Experts of a small language model: a variant of SOAP for the experts.
Below are experts of layer 10 (counted from 0) of a mixture-of-experts language model. Rows are named router (the router's row for the expert), down (a neuron's output weights, with its number) and show model dimensions 0-223. Each number is 200 + 20 x the weight over its row's rms, rounded and kept within 0 to 999.
After each expert's rows: "comes before" lists some tokens at least twice as common just after its tokens as in all text. This comes from a sample of Wikipedia text that the model never trained on. Tokens count by the router's weight.

# expert 1
router,164,200,219,207,200,222,198,205,164,210,198,206,188,185,187,190,204,218,202,198,205,216,180,181,226,175,196,149,217,183,187,228,197,202,186,211,191,169,181,181,192,195,251,201,188,178,192,209,223,199,216,168,181,208,162,188,183,203,181,187,212,201,187,196,205,198,211,209,186,193,174,205,226,191,214,213,218,178,218,220,230,211,211,226,234,197,177,180,204,215,167,209,157,211,202,191,215,155,196,191,196,160,170,184,198,198,198,218,173,149,210,199,185,239,223,214,167,186,172,195,194,193,177,221,192,171,203,202,211,223,206,201,210,204,175,203,175,195,170,198,206,192,210,203,271,193,166,237,216,178,187,196,208,201,173,219,169,226,194,167,180,166,234,169,213,195,178,227,187,199,228,211,173,196,187,184,215,158,198,190,205,167,202,213,179,186,191,216,230,218,199,200,180,186,180,211,202,144,233,179,205,209,199,233,196,209,224,188,209,214,193,235,188,211,184,175,212,214,195,207,224,179,173,183
down0,175,167,221,221,205,197,223,189,212,191,211,169,211,221,218,182,190,200,177,208,214,184,189,161,176,210,222,213,205,186,158,209,168,194,193,215,196,229,210,199,196,212,222,171,167,213,199,205,206,218,223,181,201,172,192,231,181,206,194,192,210,218,199,196,167,199,229,166,171,264,197,201,223,210,191,195,219,230,188,221,221,196,209,220,210,188,210,196,172,187,189,193,174,206,198,222,161,207,188,239,202,171,197,222,189,211,191,227,209,199,211,225,212,183,211,177,212,178,191,219,202,228,223,267,201,167,187,209,214,216,201,199,232,206,201,181,191,214,230,183,189,188,183,177,194,183,198,194,181,173,186,187,200,217,202,198,203,198,192,119,192,185,219,173,174,211,201,175,185,171,197,243,157,209,184,196,217,191,196,239,189,153,217,187,213,189,224,179,212,216,215,211,223,202,211,225,174,197,185,200,204,176,188,242,195,208,221,203,157,199,191,203,187,188,210,235,188,186,195,181,177,216,228,193
down1,216,197,216,241,203,171,217,205,239,203,184,190,210,167,206,185,213,203,216,200,195,193,204,215,206,188,190,198,196,196,193,217,198,172,189,214,212,205,184,222,207,209,217,184,186,189,215,191,191,178,234,195,183,189,212,217,246,184,202,172,209,230,200,263,187,228,227,208,238,209,204,199,213,216,178,185,241,189,227,199,179,190,161,157,167,196,199,195,196,186,209,187,224,212,197,179,165,214,198,212,221,213,179,225,220,174,215,194,204,189,187,193,173,222,211,190,217,193,194,190,196,189,202,232,203,179,206,163,191,214,179,202,160,203,219,188,186,210,227,212,200,232,193,217,148,230,186,208,200,206,226,205,183,189,232,202,206,192,206,207,180,215,192,218,189,198,195,228,210,208,204,141,213,197,212,193,199,201,160,220,193,201,208,179,194,231,195,224,225,207,182,240,201,199,172,210,179,215,215,235,185,203,211,129,185,159,228,192,221,228,202,212,179,189,216,161,184,175,247,214,206,205,220,230
down2,166,192,174,238,191,203,211,197,209,233,193,200,181,183,212,195,172,219,182,229,194,206,213,186,208,204,172,220,164,191,197,229,198,177,189,205,200,198,234,204,200,243,201,185,201,222,193,186,205,190,207,204,258,218,175,193,198,221,198,166,233,174,182,213,221,197,210,216,207,135,216,199,216,229,218,198,200,167,201,205,193,230,197,191,208,201,208,176,192,206,227,179,213,203,205,183,184,200,168,200,209,223,222,198,191,206,228,170,183,200,230,168,174,179,206,205,196,208,234,193,174,212,192,194,233,212,163,220,194,169,186,221,175,204,210,187,197,197,198,184,169,247,231,180,210,237,182,185,186,191,214,174,218,207,203,182,204,210,185,208,180,207,224,193,206,171,217,216,167,179,176,214,199,165,199,197,212,209,178,182,173,233,212,166,224,192,255,178,188,182,199,203,198,229,218,214,208,201,234,201,152,195,224,198,201,216,181,236,215,176,215,198,225,217,201,169,191,194,160,213,187,202,162,201
down3,213,162,210,252,222,194,192,181,187,209,188,207,195,216,208,199,218,174,208,216,194,187,206,249,203,189,161,221,170,199,200,185,181,213,200,190,196,242,195,195,169,198,210,193,182,229,172,189,207,151,218,175,195,205,183,217,222,214,191,192,168,183,201,182,188,233,179,185,204,219,233,231,198,203,190,150,233,218,192,220,196,209,215,225,179,198,217,236,209,227,223,191,201,195,213,169,190,203,178,209,205,175,206,218,192,201,196,238,194,133,208,215,180,210,221,208,181,216,206,162,200,232,217,215,226,247,207,168,222,175,200,212,187,201,199,226,234,201,214,171,171,200,189,197,220,172,188,213,210,200,213,226,197,154,197,186,214,182,230,197,202,207,162,204,227,232,207,192,204,185,163,209,203,224,216,212,214,221,223,187,200,235,183,192,240,190,184,202,181,179,203,207,198,205,221,201,182,192,202,203,217,220,189,200,234,211,186,197,203,200,233,173,230,166,205,178,196,201,216,220,191,239,202,209
comes before: "-", "|", "==", "===", "The", "In"

# expert 7
router,180,200,226,176,203,216,224,216,155,221,206,215,181,171,190,217,197,213,219,201,212,203,165,198,209,196,226,213,198,188,196,226,191,205,194,200,234,161,221,198,194,178,202,203,218,178,202,192,179,175,224,194,212,219,169,168,175,209,167,272,230,206,186,193,195,161,214,205,211,176,230,178,192,199,217,205,200,212,215,207,197,250,184,201,225,240,239,175,190,192,208,179,190,209,171,193,185,212,210,199,190,168,201,177,201,182,201,207,208,181,218,214,193,191,199,250,207,218,195,220,211,175,197,178,156,190,225,213,170,205,194,206,181,187,205,177,171,200,205,212,161,171,201,191,211,232,212,205,173,206,208,154,194,205,164,187,198,202,173,200,193,197,216,169,196,180,183,201,168,217,214,199,182,210,201,220,190,189,230,191,183,194,188,229,178,169,189,183,202,215,225,232,195,216,235,208,224,169,190,170,204,223,215,202,202,190,188,201,207,200,175,260,188,227,197,182,214,224,187,223,221,245,186,206
down0,211,205,243,165,245,152,210,209,201,162,241,196,182,205,158,205,192,199,184,224,208,207,198,200,229,217,231,205,189,223,208,202,179,184,191,159,201,230,160,204,184,186,227,205,225,229,192,186,188,196,226,165,205,213,207,221,217,190,183,185,191,183,204,207,220,186,207,192,210,213,229,220,222,201,201,178,203,194,206,181,169,196,177,207,219,191,212,230,233,199,176,193,212,178,195,165,193,188,220,222,205,162,207,209,204,195,224,219,223,192,197,206,191,196,186,191,186,180,189,200,230,219,189,188,205,199,216,176,197,185,172,185,205,214,196,199,193,218,170,189,209,215,181,228,235,172,188,201,207,170,167,180,242,208,242,198,201,166,228,178,204,201,169,197,210,188,188,191,231,208,185,231,209,197,188,186,219,216,160,190,175,172,208,170,152,204,223,219,193,182,220,202,200,196,192,190,192,166,209,200,210,205,215,212,186,167,211,209,218,204,203,244,217,157,178,152,156,207,197,167,213,185,170,190
down1,214,207,198,205,205,200,223,190,191,203,195,222,194,177,180,202,221,224,175,232,184,219,212,246,192,203,198,172,189,181,182,220,232,222,218,195,195,213,226,184,199,167,207,168,229,200,186,201,200,213,177,227,193,200,212,199,235,166,209,241,192,192,197,219,206,224,204,164,185,243,204,165,181,199,204,175,159,176,206,184,166,203,190,221,198,217,220,191,187,197,218,198,194,211,172,218,230,232,191,176,246,218,178,173,209,187,224,229,192,199,215,197,199,153,224,230,181,216,234,178,176,195,203,231,177,195,197,202,220,188,222,216,204,195,187,186,193,220,219,206,165,196,185,194,208,181,198,200,144,184,177,212,232,211,243,212,153,206,216,200,213,216,193,242,231,187,208,196,211,199,184,260,199,207,206,178,219,171,192,195,202,213,184,205,204,191,198,170,173,181,209,215,177,220,191,194,178,218,217,187,222,201,177,174,196,197,210,204,232,189,162,203,201,206,228,205,218,190,245,213,175,223,199,194
down2,223,230,193,192,185,206,204,185,222,200,217,234,193,193,182,237,183,206,212,198,227,211,199,188,183,214,172,203,207,180,162,198,196,227,209,164,197,190,178,191,204,215,178,237,162,175,189,195,181,198,168,191,180,229,202,207,185,210,199,207,202,219,216,176,238,189,213,215,198,201,229,243,180,167,202,204,198,209,184,176,206,202,200,212,214,198,225,245,206,215,208,185,187,191,200,215,203,237,198,201,211,254,216,198,204,209,168,199,222,211,220,207,227,192,202,209,198,196,232,215,201,193,197,209,169,191,183,158,201,223,207,191,203,217,177,202,242,235,176,184,205,224,244,194,194,215,197,203,184,207,228,217,197,206,185,160,205,178,200,208,215,193,165,194,163,185,198,216,248,187,140,193,221,227,188,208,188,190,183,169,202,258,168,223,209,173,186,186,204,187,207,194,205,199,158,171,197,197,206,170,202,216,183,164,224,226,194,171,179,195,200,209,211,196,198,231,209,236,161,198,198,201,231,177
down3,216,197,148,197,203,187,197,239,206,180,194,207,207,181,208,203,186,184,199,230,224,178,196,166,216,214,225,222,197,198,192,193,222,209,226,229,191,187,196,190,199,176,189,189,198,215,247,206,181,227,205,194,152,199,181,219,175,252,223,203,204,188,213,182,211,192,186,185,209,186,176,159,229,199,203,216,208,219,212,182,191,174,191,189,202,217,239,214,212,228,201,192,243,192,192,194,204,211,190,213,218,202,198,193,170,208,195,153,193,180,198,163,194,193,186,228,189,194,188,215,189,208,177,194,187,197,189,210,204,219,230,213,215,208,212,222,198,216,212,191,181,198,213,222,220,184,237,214,195,193,217,180,211,222,191,192,197,239,196,228,212,202,180,178,211,175,191,227,219,221,155,195,227,208,155,206,215,228,178,218,198,230,193,166,181,174,201,164,198,206,204,194,219,205,220,197,208,226,176,161,223,226,221,200,204,211,175,222,210,207,229,184,186,192,138,216,218,198,189,180,241,165,246,245
comes before: " ", " the", " January", " New", " March", " July"

# expert 3
router,148,197,192,215,185,193,199,199,170,187,187,178,194,178,170,224,204,207,219,200,215,165,181,136,193,169,199,175,185,166,175,210,176,233,214,204,180,194,194,203,185,172,214,219,197,168,189,233,193,204,218,199,224,183,150,192,209,192,186,214,186,228,208,170,192,154,177,196,192,210,219,179,200,196,189,206,203,189,181,183,172,172,199,204,222,231,192,186,221,214,200,183,176,226,206,156,197,180,196,199,165,187,197,194,174,200,210,214,188,190,173,150,189,263,205,231,183,177,205,202,200,250,212,245,182,210,189,162,165,194,164,176,202,204,191,201,164,176,206,200,215,171,211,198,205,211,193,215,201,189,199,215,196,215,195,183,194,210,207,187,209,192,186,190,206,186,177,206,180,207,227,201,183,234,179,187,211,191,189,194,161,184,186,194,184,204,204,195,178,228,209,222,200,186,218,204,179,183,190,200,205,208,184,208,210,239,207,207,185,207,155,231,186,202,209,181,216,198,159,172,220,193,187,237
down0,200,195,194,206,149,183,192,197,202,183,207,206,213,192,208,187,193,223,227,176,186,168,203,216,232,174,179,198,204,214,209,218,214,212,221,224,196,204,215,185,210,199,202,239,216,218,173,223,168,179,193,208,223,205,209,201,196,216,204,224,218,220,222,164,225,243,209,217,211,209,200,205,220,159,241,188,198,200,212,186,219,181,229,189,180,168,178,178,172,213,210,205,199,226,227,197,180,211,223,216,184,242,163,227,202,208,208,208,180,226,165,162,192,185,209,241,209,184,162,177,191,202,203,198,219,202,221,226,194,174,199,183,170,221,250,213,216,191,188,197,210,243,177,177,209,171,230,201,215,194,181,174,177,219,193,226,206,186,201,172,169,215,238,177,184,236,209,176,179,189,198,207,180,219,192,219,197,229,221,185,220,212,203,188,200,181,187,218,231,189,205,172,181,215,180,198,204,220,190,207,229,232,195,183,177,196,196,206,220,197,221,236,224,215,235,219,230,178,224,214,169,210,231,204
down1,196,196,176,233,223,143,209,171,206,217,198,223,185,205,219,202,175,191,214,232,227,200,203,220,213,177,222,213,180,229,196,234,212,181,175,205,216,188,205,229,208,169,210,213,190,203,202,161,175,227,236,210,212,215,220,192,214,159,171,185,207,179,207,197,192,199,200,196,192,217,201,191,136,170,227,195,211,211,204,196,210,225,184,206,195,209,163,206,226,193,221,190,208,201,180,185,207,178,208,188,196,223,209,252,224,227,197,209,192,216,198,193,199,192,169,226,229,249,164,188,196,210,189,202,209,229,161,207,170,207,183,214,189,250,193,194,175,208,196,232,195,214,208,179,181,214,217,188,183,205,220,207,236,202,181,201,232,219,200,185,237,197,197,199,179,158,194,210,165,179,217,194,194,189,223,212,195,202,219,194,186,188,207,229,225,229,206,163,188,197,154,191,187,181,165,191,209,243,176,215,169,203,188,215,207,182,181,198,206,212,216,172,183,186,211,193,206,178,202,221,210,213,205,160
down2,182,163,214,176,192,200,189,211,210,200,197,215,189,211,225,217,173,176,231,187,198,177,197,198,226,206,197,221,225,177,222,206,159,190,214,191,192,214,205,251,171,216,232,193,196,176,212,163,197,178,247,167,225,191,189,186,199,179,190,215,174,174,224,196,189,224,228,170,174,173,247,206,180,167,203,196,235,205,187,193,182,193,193,216,188,203,219,197,183,216,237,201,202,205,209,206,171,191,209,191,242,180,211,243,188,185,199,188,204,189,251,181,189,205,225,202,211,180,201,230,194,197,172,184,204,217,222,159,178,216,160,199,177,197,174,179,188,232,203,231,199,198,203,170,208,230,185,219,200,197,206,260,215,213,227,196,203,182,173,219,200,187,203,207,182,202,222,236,190,248,193,188,188,187,236,196,197,212,200,213,200,194,222,208,234,206,186,174,188,210,224,192,203,162,203,220,226,218,207,211,192,190,216,190,175,197,230,234,229,186,214,217,202,220,222,220,198,216,210,185,176,185,216,189
down3,175,166,225,226,201,201,171,217,185,199,213,200,195,223,225,181,186,197,226,251,246,193,231,178,181,210,186,175,196,218,147,191,189,193,250,199,209,175,196,241,202,221,216,189,218,209,203,196,216,208,179,220,201,205,219,211,180,182,191,177,198,200,204,176,194,201,225,176,194,177,190,185,201,196,176,249,182,213,220,227,174,212,189,200,207,210,182,221,200,193,191,173,218,228,197,232,215,178,162,184,179,175,195,188,224,204,191,215,199,172,188,178,226,198,202,208,192,202,177,175,220,215,161,207,217,219,221,181,182,210,211,201,175,202,191,186,185,192,183,208,205,228,206,193,219,214,193,210,202,193,224,227,232,198,195,213,229,181,235,222,194,210,205,197,198,239,175,215,194,242,196,198,244,185,164,200,228,203,191,168,238,223,190,180,219,196,185,221,206,176,221,228,212,181,199,210,209,180,196,183,236,204,196,246,228,217,205,217,226,185,182,197,187,197,198,246,236,196,194,171,193,181,235,229
comes before: " the", " a", " to", " his", " in", " on"

# expert 10
router,203,187,197,233,230,196,230,238,150,201,224,196,190,166,211,179,211,213,213,170,217,197,170,189,208,222,228,170,209,214,212,230,196,205,173,194,201,236,204,185,189,162,215,214,203,221,226,223,204,186,220,183,194,194,214,193,177,185,202,193,209,219,197,181,215,176,212,154,157,208,237,163,184,209,206,213,194,155,183,239,208,206,214,212,214,231,203,187,209,185,198,210,189,222,190,124,201,200,190,164,184,180,197,208,183,189,214,242,213,159,219,205,213,213,199,212,166,162,205,206,227,188,195,208,210,206,215,209,153,210,196,196,198,215,209,199,182,186,199,185,218,186,190,221,213,246,196,212,192,186,201,204,216,242,177,206,216,203,195,165,197,208,214,186,197,170,173,203,199,191,186,193,174,229,215,223,208,201,211,211,184,200,181,235,174,188,196,195,218,236,168,216,159,176,192,190,210,203,203,194,218,231,210,237,196,211,188,188,205,192,209,184,170,204,208,177,179,217,198,210,210,241,177,216
down0,190,215,195,207,224,218,189,184,227,189,177,207,187,196,213,197,201,209,204,213,217,190,206,203,176,170,213,189,196,189,194,245,162,211,236,211,193,168,184,202,241,205,214,165,199,231,229,233,221,218,179,192,195,167,208,184,203,191,195,208,216,235,239,193,178,231,214,210,201,220,192,202,182,213,187,189,217,238,180,158,199,197,238,199,208,195,240,222,222,196,201,209,160,202,202,182,221,198,232,192,186,172,206,203,226,208,214,208,188,220,211,208,162,217,182,218,185,231,179,265,196,207,177,179,155,206,195,204,197,208,194,218,180,181,191,209,214,237,192,219,218,211,229,210,205,157,189,187,186,189,195,198,217,211,226,235,179,195,188,253,206,211,172,219,198,186,203,183,168,197,212,242,196,217,222,203,215,150,223,216,193,174,214,185,171,203,184,176,195,201,202,226,206,209,184,202,210,201,189,219,196,214,209,202,215,171,175,219,205,207,189,220,201,204,188,174,164,171,229,193,243,216,170,193
down1,192,203,181,212,210,155,224,187,203,176,178,188,199,190,236,183,172,222,171,193,179,141,188,173,176,194,175,188,210,202,204,186,207,215,209,208,179,203,203,195,211,208,215,247,181,219,218,187,171,220,194,215,186,209,182,209,217,221,186,172,174,218,184,168,216,218,238,203,273,198,203,181,183,197,241,203,215,221,178,204,198,181,170,205,160,203,198,206,199,195,240,208,168,178,183,185,209,178,183,180,173,220,209,168,199,235,219,264,204,177,218,198,163,189,234,224,205,185,193,187,180,228,233,225,190,199,199,183,182,192,210,220,198,229,201,194,186,230,181,212,176,191,174,183,228,197,190,194,203,174,185,189,198,219,206,182,194,205,180,209,206,216,218,194,179,216,199,189,221,204,221,201,193,220,230,207,224,208,148,235,185,184,176,200,225,160,188,206,234,209,210,199,205,179,197,201,199,200,202,198,204,176,206,241,226,174,191,206,194,219,188,221,196,200,191,201,182,201,203,231,219,185,196,183
down2,171,193,206,211,191,185,192,169,195,191,200,229,195,189,188,174,192,220,188,174,198,180,175,147,182,259,202,207,169,211,200,194,162,201,201,188,219,212,202,230,164,226,199,206,224,168,196,228,215,214,184,153,185,215,196,204,213,206,193,192,199,160,189,201,213,178,230,184,245,167,209,257,166,230,197,162,195,202,216,193,205,201,171,194,178,187,198,219,199,200,229,201,181,176,188,174,181,207,220,206,205,186,198,196,207,191,202,176,189,191,177,193,192,183,210,204,232,184,182,168,202,193,201,188,172,196,167,206,222,168,182,199,183,198,218,238,188,213,190,224,216,187,168,192,198,201,220,191,185,190,197,199,188,189,198,171,164,189,240,244,214,162,186,196,182,213,215,213,232,236,192,227,175,179,194,216,207,183,203,187,204,219,231,213,219,234,184,177,193,192,172,224,175,197,192,175,193,212,206,183,205,185,213,225,164,183,182,209,193,222,242,195,209,207,195,180,216,215,185,199,168,168,170,187
down3,180,197,161,201,181,184,189,197,213,169,212,202,176,207,214,230,192,185,201,201,214,208,189,176,191,175,196,198,164,205,205,185,184,206,225,235,198,222,169,232,198,198,209,219,202,200,206,216,182,210,217,221,164,165,178,205,229,202,182,194,163,195,189,190,218,223,196,152,201,182,191,200,186,223,194,190,202,198,189,197,215,241,222,183,205,190,199,120,192,185,185,212,203,206,193,232,206,205,212,186,172,178,211,206,167,195,184,205,206,184,146,188,190,208,200,194,206,199,194,210,207,170,158,225,209,156,211,213,188,201,222,183,184,200,195,209,203,221,222,204,242,186,207,199,201,216,223,184,160,195,183,195,202,216,170,214,205,227,193,207,209,217,231,205,219,241,150,251,196,194,200,230,203,220,191,206,237,236,210,180,201,196,194,220,230,210,195,205,230,193,197,206,224,204,161,200,215,190,207,162,254,220,215,192,185,195,204,223,161,212,220,196,178,197,212,195,197,232,200,156,219,192,193,181
comes before: "201", "1", "200", "2", "0", "202"

# expert 0
router,177,203,183,175,183,228,228,198,206,202,178,175,203,186,207,187,205,222,210,237,204,178,191,173,186,195,205,182,233,187,226,242,165,210,208,191,226,195,187,224,209,205,189,184,205,165,190,218,141,180,235,191,215,216,167,199,198,183,219,207,207,167,176,195,195,183,165,185,168,187,184,161,188,185,215,206,187,194,245,234,201,216,208,180,243,241,199,248,205,214,244,177,171,207,195,168,173,209,183,218,192,188,202,183,208,169,195,209,180,200,207,225,212,220,205,202,194,187,180,212,184,233,193,192,195,186,209,202,199,237,196,195,186,168,193,189,158,188,222,201,218,181,197,209,201,239,205,230,187,213,179,188,189,209,174,175,153,190,186,177,190,183,232,187,226,169,152,212,220,210,180,217,180,211,168,196,211,195,197,184,194,188,199,181,186,169,198,195,229,183,207,197,167,171,214,205,191,194,188,206,201,203,226,210,216,213,216,193,200,227,180,213,206,206,211,195,182,229,168,185,231,233,212,192
down2,177,220,188,224,228,207,206,216,220,201,221,213,189,188,194,195,189,200,166,193,172,161,214,217,195,205,198,203,174,176,169,199,196,201,196,190,235,185,197,241,196,231,210,184,186,203,179,229,190,195,221,219,180,219,211,220,196,154,207,225,181,225,184,187,246,198,209,220,191,179,228,239,208,200,195,201,163,184,205,212,195,176,183,199,205,196,191,232,208,186,189,227,215,207,205,174,215,186,222,191,226,172,204,188,195,180,221,185,171,204,218,191,214,225,197,192,214,207,186,216,195,205,179,173,198,190,215,210,202,213,209,230,228,198,175,180,207,183,231,196,223,245,204,184,214,212,173,189,182,204,221,200,198,190,213,174,216,215,192,202,198,239,231,175,185,189,202,170,182,191,196,213,195,208,206,223,191,195,194,226,215,191,207,158,208,207,203,215,199,202,222,184,204,205,206,212,210,197,218,199,215,216,186,62,180,197,236,193,242,185,202,202,173,209,208,178,207,208,205,184,178,208,221,196
down3,199,192,216,138,198,197,197,203,221,221,227,243,161,174,217,214,199,203,188,234,209,208,184,226,215,195,172,183,211,180,240,219,183,209,197,216,218,215,187,166,213,223,179,191,205,198,189,184,161,201,188,183,190,221,223,220,194,186,201,169,178,205,199,195,179,213,210,191,215,193,182,198,195,191,185,138,198,198,213,182,215,226,205,169,220,186,173,196,195,224,178,208,210,219,181,176,173,218,208,166,201,183,183,208,224,201,207,226,199,190,185,199,200,207,232,225,195,206,206,183,179,181,185,168,177,208,206,193,252,197,219,228,176,232,205,214,242,189,192,237,177,217,212,196,222,199,226,209,188,229,178,197,223,171,208,185,168,200,202,181,214,156,191,210,193,237,196,235,203,209,193,200,184,210,173,186,187,217,233,201,219,222,214,194,213,189,199,197,218,189,201,159,177,194,185,181,215,173,256,182,205,220,193,183,190,205,163,197,167,215,198,224,176,215,224,230,239,198,221,197,215,223,218,186
down4,225,220,217,198,171,237,229,194,182,177,195,185,221,197,218,184,179,204,204,155,199,215,206,248,173,219,220,202,197,173,189,211,173,193,195,184,188,224,210,193,192,153,205,214,186,221,196,196,203,214,192,200,218,203,209,199,165,233,190,176,198,207,203,184,228,197,224,190,190,236,188,196,218,194,231,128,214,230,202,173,197,215,211,197,191,207,234,212,179,222,186,207,191,188,196,194,204,206,206,214,211,192,189,175,213,211,205,209,260,226,201,158,208,213,171,192,188,180,181,212,189,201,175,208,167,195,179,185,197,192,200,235,177,193,211,211,197,205,225,193,190,189,220,194,192,213,180,174,204,219,181,193,180,178,203,185,189,243,215,221,206,198,205,229,217,222,211,199,200,171,212,190,176,181,184,167,203,207,209,211,181,188,218,196,190,239,203,210,195,193,191,206,216,217,181,175,242,242,214,160,155,196,189,149,218,203,214,209,201,165,195,197,202,190,246,222,187,231,239,244,185,220,186,177
down5,255,178,207,235,228,189,226,195,202,234,198,178,218,202,220,213,186,219,183,226,189,204,198,223,202,178,212,168,210,192,196,195,227,252,210,217,170,232,235,202,200,224,210,224,201,198,174,200,199,190,198,179,178,200,247,227,219,166,214,211,221,220,198,178,207,165,189,233,204,206,202,178,193,205,208,212,207,220,169,179,204,222,196,171,210,210,204,213,191,184,194,209,194,193,208,217,195,168,213,199,189,203,232,201,199,196,193,222,233,233,196,217,206,179,203,185,187,206,230,172,224,209,203,182,219,184,192,191,203,234,212,204,217,221,212,172,200,212,246,217,187,171,162,181,181,220,188,202,234,210,217,224,241,213,211,209,166,196,183,194,214,165,173,194,246,216,180,187,189,190,210,190,184,202,209,207,231,200,159,197,254,232,178,204,200,180,183,211,203,222,191,217,218,192,189,238,198,208,178,212,188,197,201,137,215,200,186,176,166,176,216,182,214,193,172,193,192,213,198,168,205,200,183,173
comes before: " ", " +", " (", " —", " −", " ."

# expert 9
router,170,198,209,241,188,175,185,185,189,201,205,227,196,209,217,212,236,168,203,236,172,194,168,165,202,228,191,177,180,206,200,209,174,171,205,229,216,202,222,196,202,212,191,215,173,211,209,182,195,190,217,188,186,199,171,216,203,263,183,181,207,196,208,190,190,198,198,213,221,192,190,211,195,183,170,227,193,179,188,238,179,187,217,192,215,219,204,214,208,189,194,193,209,206,183,194,188,181,186,189,179,189,168,243,216,221,202,220,202,201,206,185,204,218,213,255,198,214,154,176,197,210,194,179,194,191,212,201,189,184,164,145,212,219,148,224,174,230,178,158,234,169,225,209,236,221,195,210,179,197,215,196,213,193,160,197,199,195,201,189,222,190,208,198,183,181,175,232,204,210,233,217,174,211,198,183,200,192,236,179,208,191,177,212,192,178,191,158,200,209,197,250,202,209,216,217,154,193,200,206,211,200,210,242,213,218,209,217,231,182,204,209,191,214,197,200,166,204,193,189,202,183,164,223
down2,192,212,178,208,198,228,196,202,221,214,206,207,183,209,213,196,215,180,196,219,215,199,170,235,216,197,179,223,154,212,203,226,206,193,222,245,190,200,205,190,194,220,178,182,188,186,226,164,212,175,241,194,199,165,194,203,215,188,218,208,194,172,192,225,213,186,226,180,170,232,195,186,201,164,209,204,215,207,212,205,222,197,202,175,209,235,181,206,229,219,227,192,209,192,221,200,214,204,185,195,203,213,221,192,219,157,205,214,217,201,201,233,163,212,200,164,180,187,159,204,223,192,183,174,190,157,217,163,186,230,189,220,198,210,192,181,194,204,210,228,229,195,202,174,228,203,206,181,249,176,201,172,202,194,212,184,197,210,188,195,195,182,210,211,209,220,174,254,190,225,238,156,172,222,198,180,165,203,186,224,164,198,190,193,204,150,199,193,185,190,203,191,190,161,168,228,226,214,193,179,191,218,211,190,207,190,192,216,223,211,214,204,184,212,145,206,178,197,189,165,206,231,181,220
down3,229,224,203,187,188,204,237,223,223,216,185,227,184,189,184,217,187,190,216,208,178,219,198,191,179,160,184,193,170,200,201,147,211,165,204,229,211,197,241,192,234,204,169,208,217,217,198,190,188,189,182,218,174,199,221,207,196,182,198,167,204,198,208,205,250,204,238,189,227,199,206,208,215,235,186,195,184,212,174,172,196,204,227,199,221,197,194,175,197,218,223,178,235,213,192,204,193,229,244,195,189,205,196,173,214,188,202,174,223,182,225,189,193,173,219,222,201,199,191,195,218,184,181,202,180,204,192,197,225,223,196,175,204,215,201,252,192,205,208,194,223,215,192,210,205,213,194,192,181,231,211,178,233,218,194,186,169,222,165,234,206,207,214,161,237,182,187,191,234,184,171,195,187,218,206,208,188,229,216,177,190,210,189,182,203,192,222,195,209,208,199,235,259,180,177,209,151,220,183,196,219,170,186,228,223,190,186,193,166,189,168,205,208,197,230,196,185,188,235,203,167,212,174,187
down4,222,195,198,188,211,223,176,193,213,162,176,193,220,202,235,177,201,245,211,203,205,198,193,213,179,196,213,180,165,230,204,191,227,219,219,176,221,189,188,221,229,211,197,207,196,221,213,204,200,218,206,220,251,154,207,223,252,208,195,174,190,187,191,196,204,215,203,196,189,208,211,228,162,167,195,199,230,208,197,233,230,173,202,197,158,187,218,202,223,210,224,179,194,162,241,207,199,226,199,188,154,214,167,206,224,205,198,206,191,225,211,235,183,189,179,222,190,201,201,200,184,216,195,195,229,189,193,212,201,223,199,210,183,213,158,216,211,209,192,183,199,186,175,225,182,215,225,162,203,155,197,197,200,184,186,210,207,191,254,191,206,193,210,185,207,191,171,194,205,198,200,234,181,209,199,248,203,239,217,184,178,225,189,193,230,225,175,181,180,202,180,204,208,202,186,198,217,231,199,198,189,211,215,175,225,246,218,177,204,196,204,202,236,218,190,160,210,234,192,184,197,166,214,210
down5,208,231,203,202,199,174,157,201,224,177,197,162,180,228,234,201,175,180,191,187,200,238,211,180,199,238,206,185,193,242,214,182,180,211,190,203,196,211,227,182,212,211,171,185,179,216,158,208,215,186,214,190,201,210,212,193,173,207,204,224,212,191,191,176,254,217,179,198,199,160,202,188,213,223,209,188,226,204,192,230,192,217,181,192,171,190,205,172,219,204,194,210,186,225,215,193,217,203,202,205,232,187,173,208,241,193,200,214,174,225,181,220,195,189,203,185,203,165,201,198,253,186,179,214,203,198,225,231,202,194,196,195,228,240,210,213,191,191,226,155,160,196,193,196,238,206,189,190,205,217,187,210,230,192,232,228,212,233,200,230,225,205,221,194,216,195,180,223,187,217,197,205,228,203,219,198,218,166,190,198,221,214,193,218,165,213,186,163,175,192,225,235,210,196,181,192,198,189,192,200,203,214,207,199,198,214,150,191,168,224,223,233,182,188,190,234,194,186,231,210,213,189,165,160
comes before: ":", " |", "==\n", " |\n", "\n", " ==\n"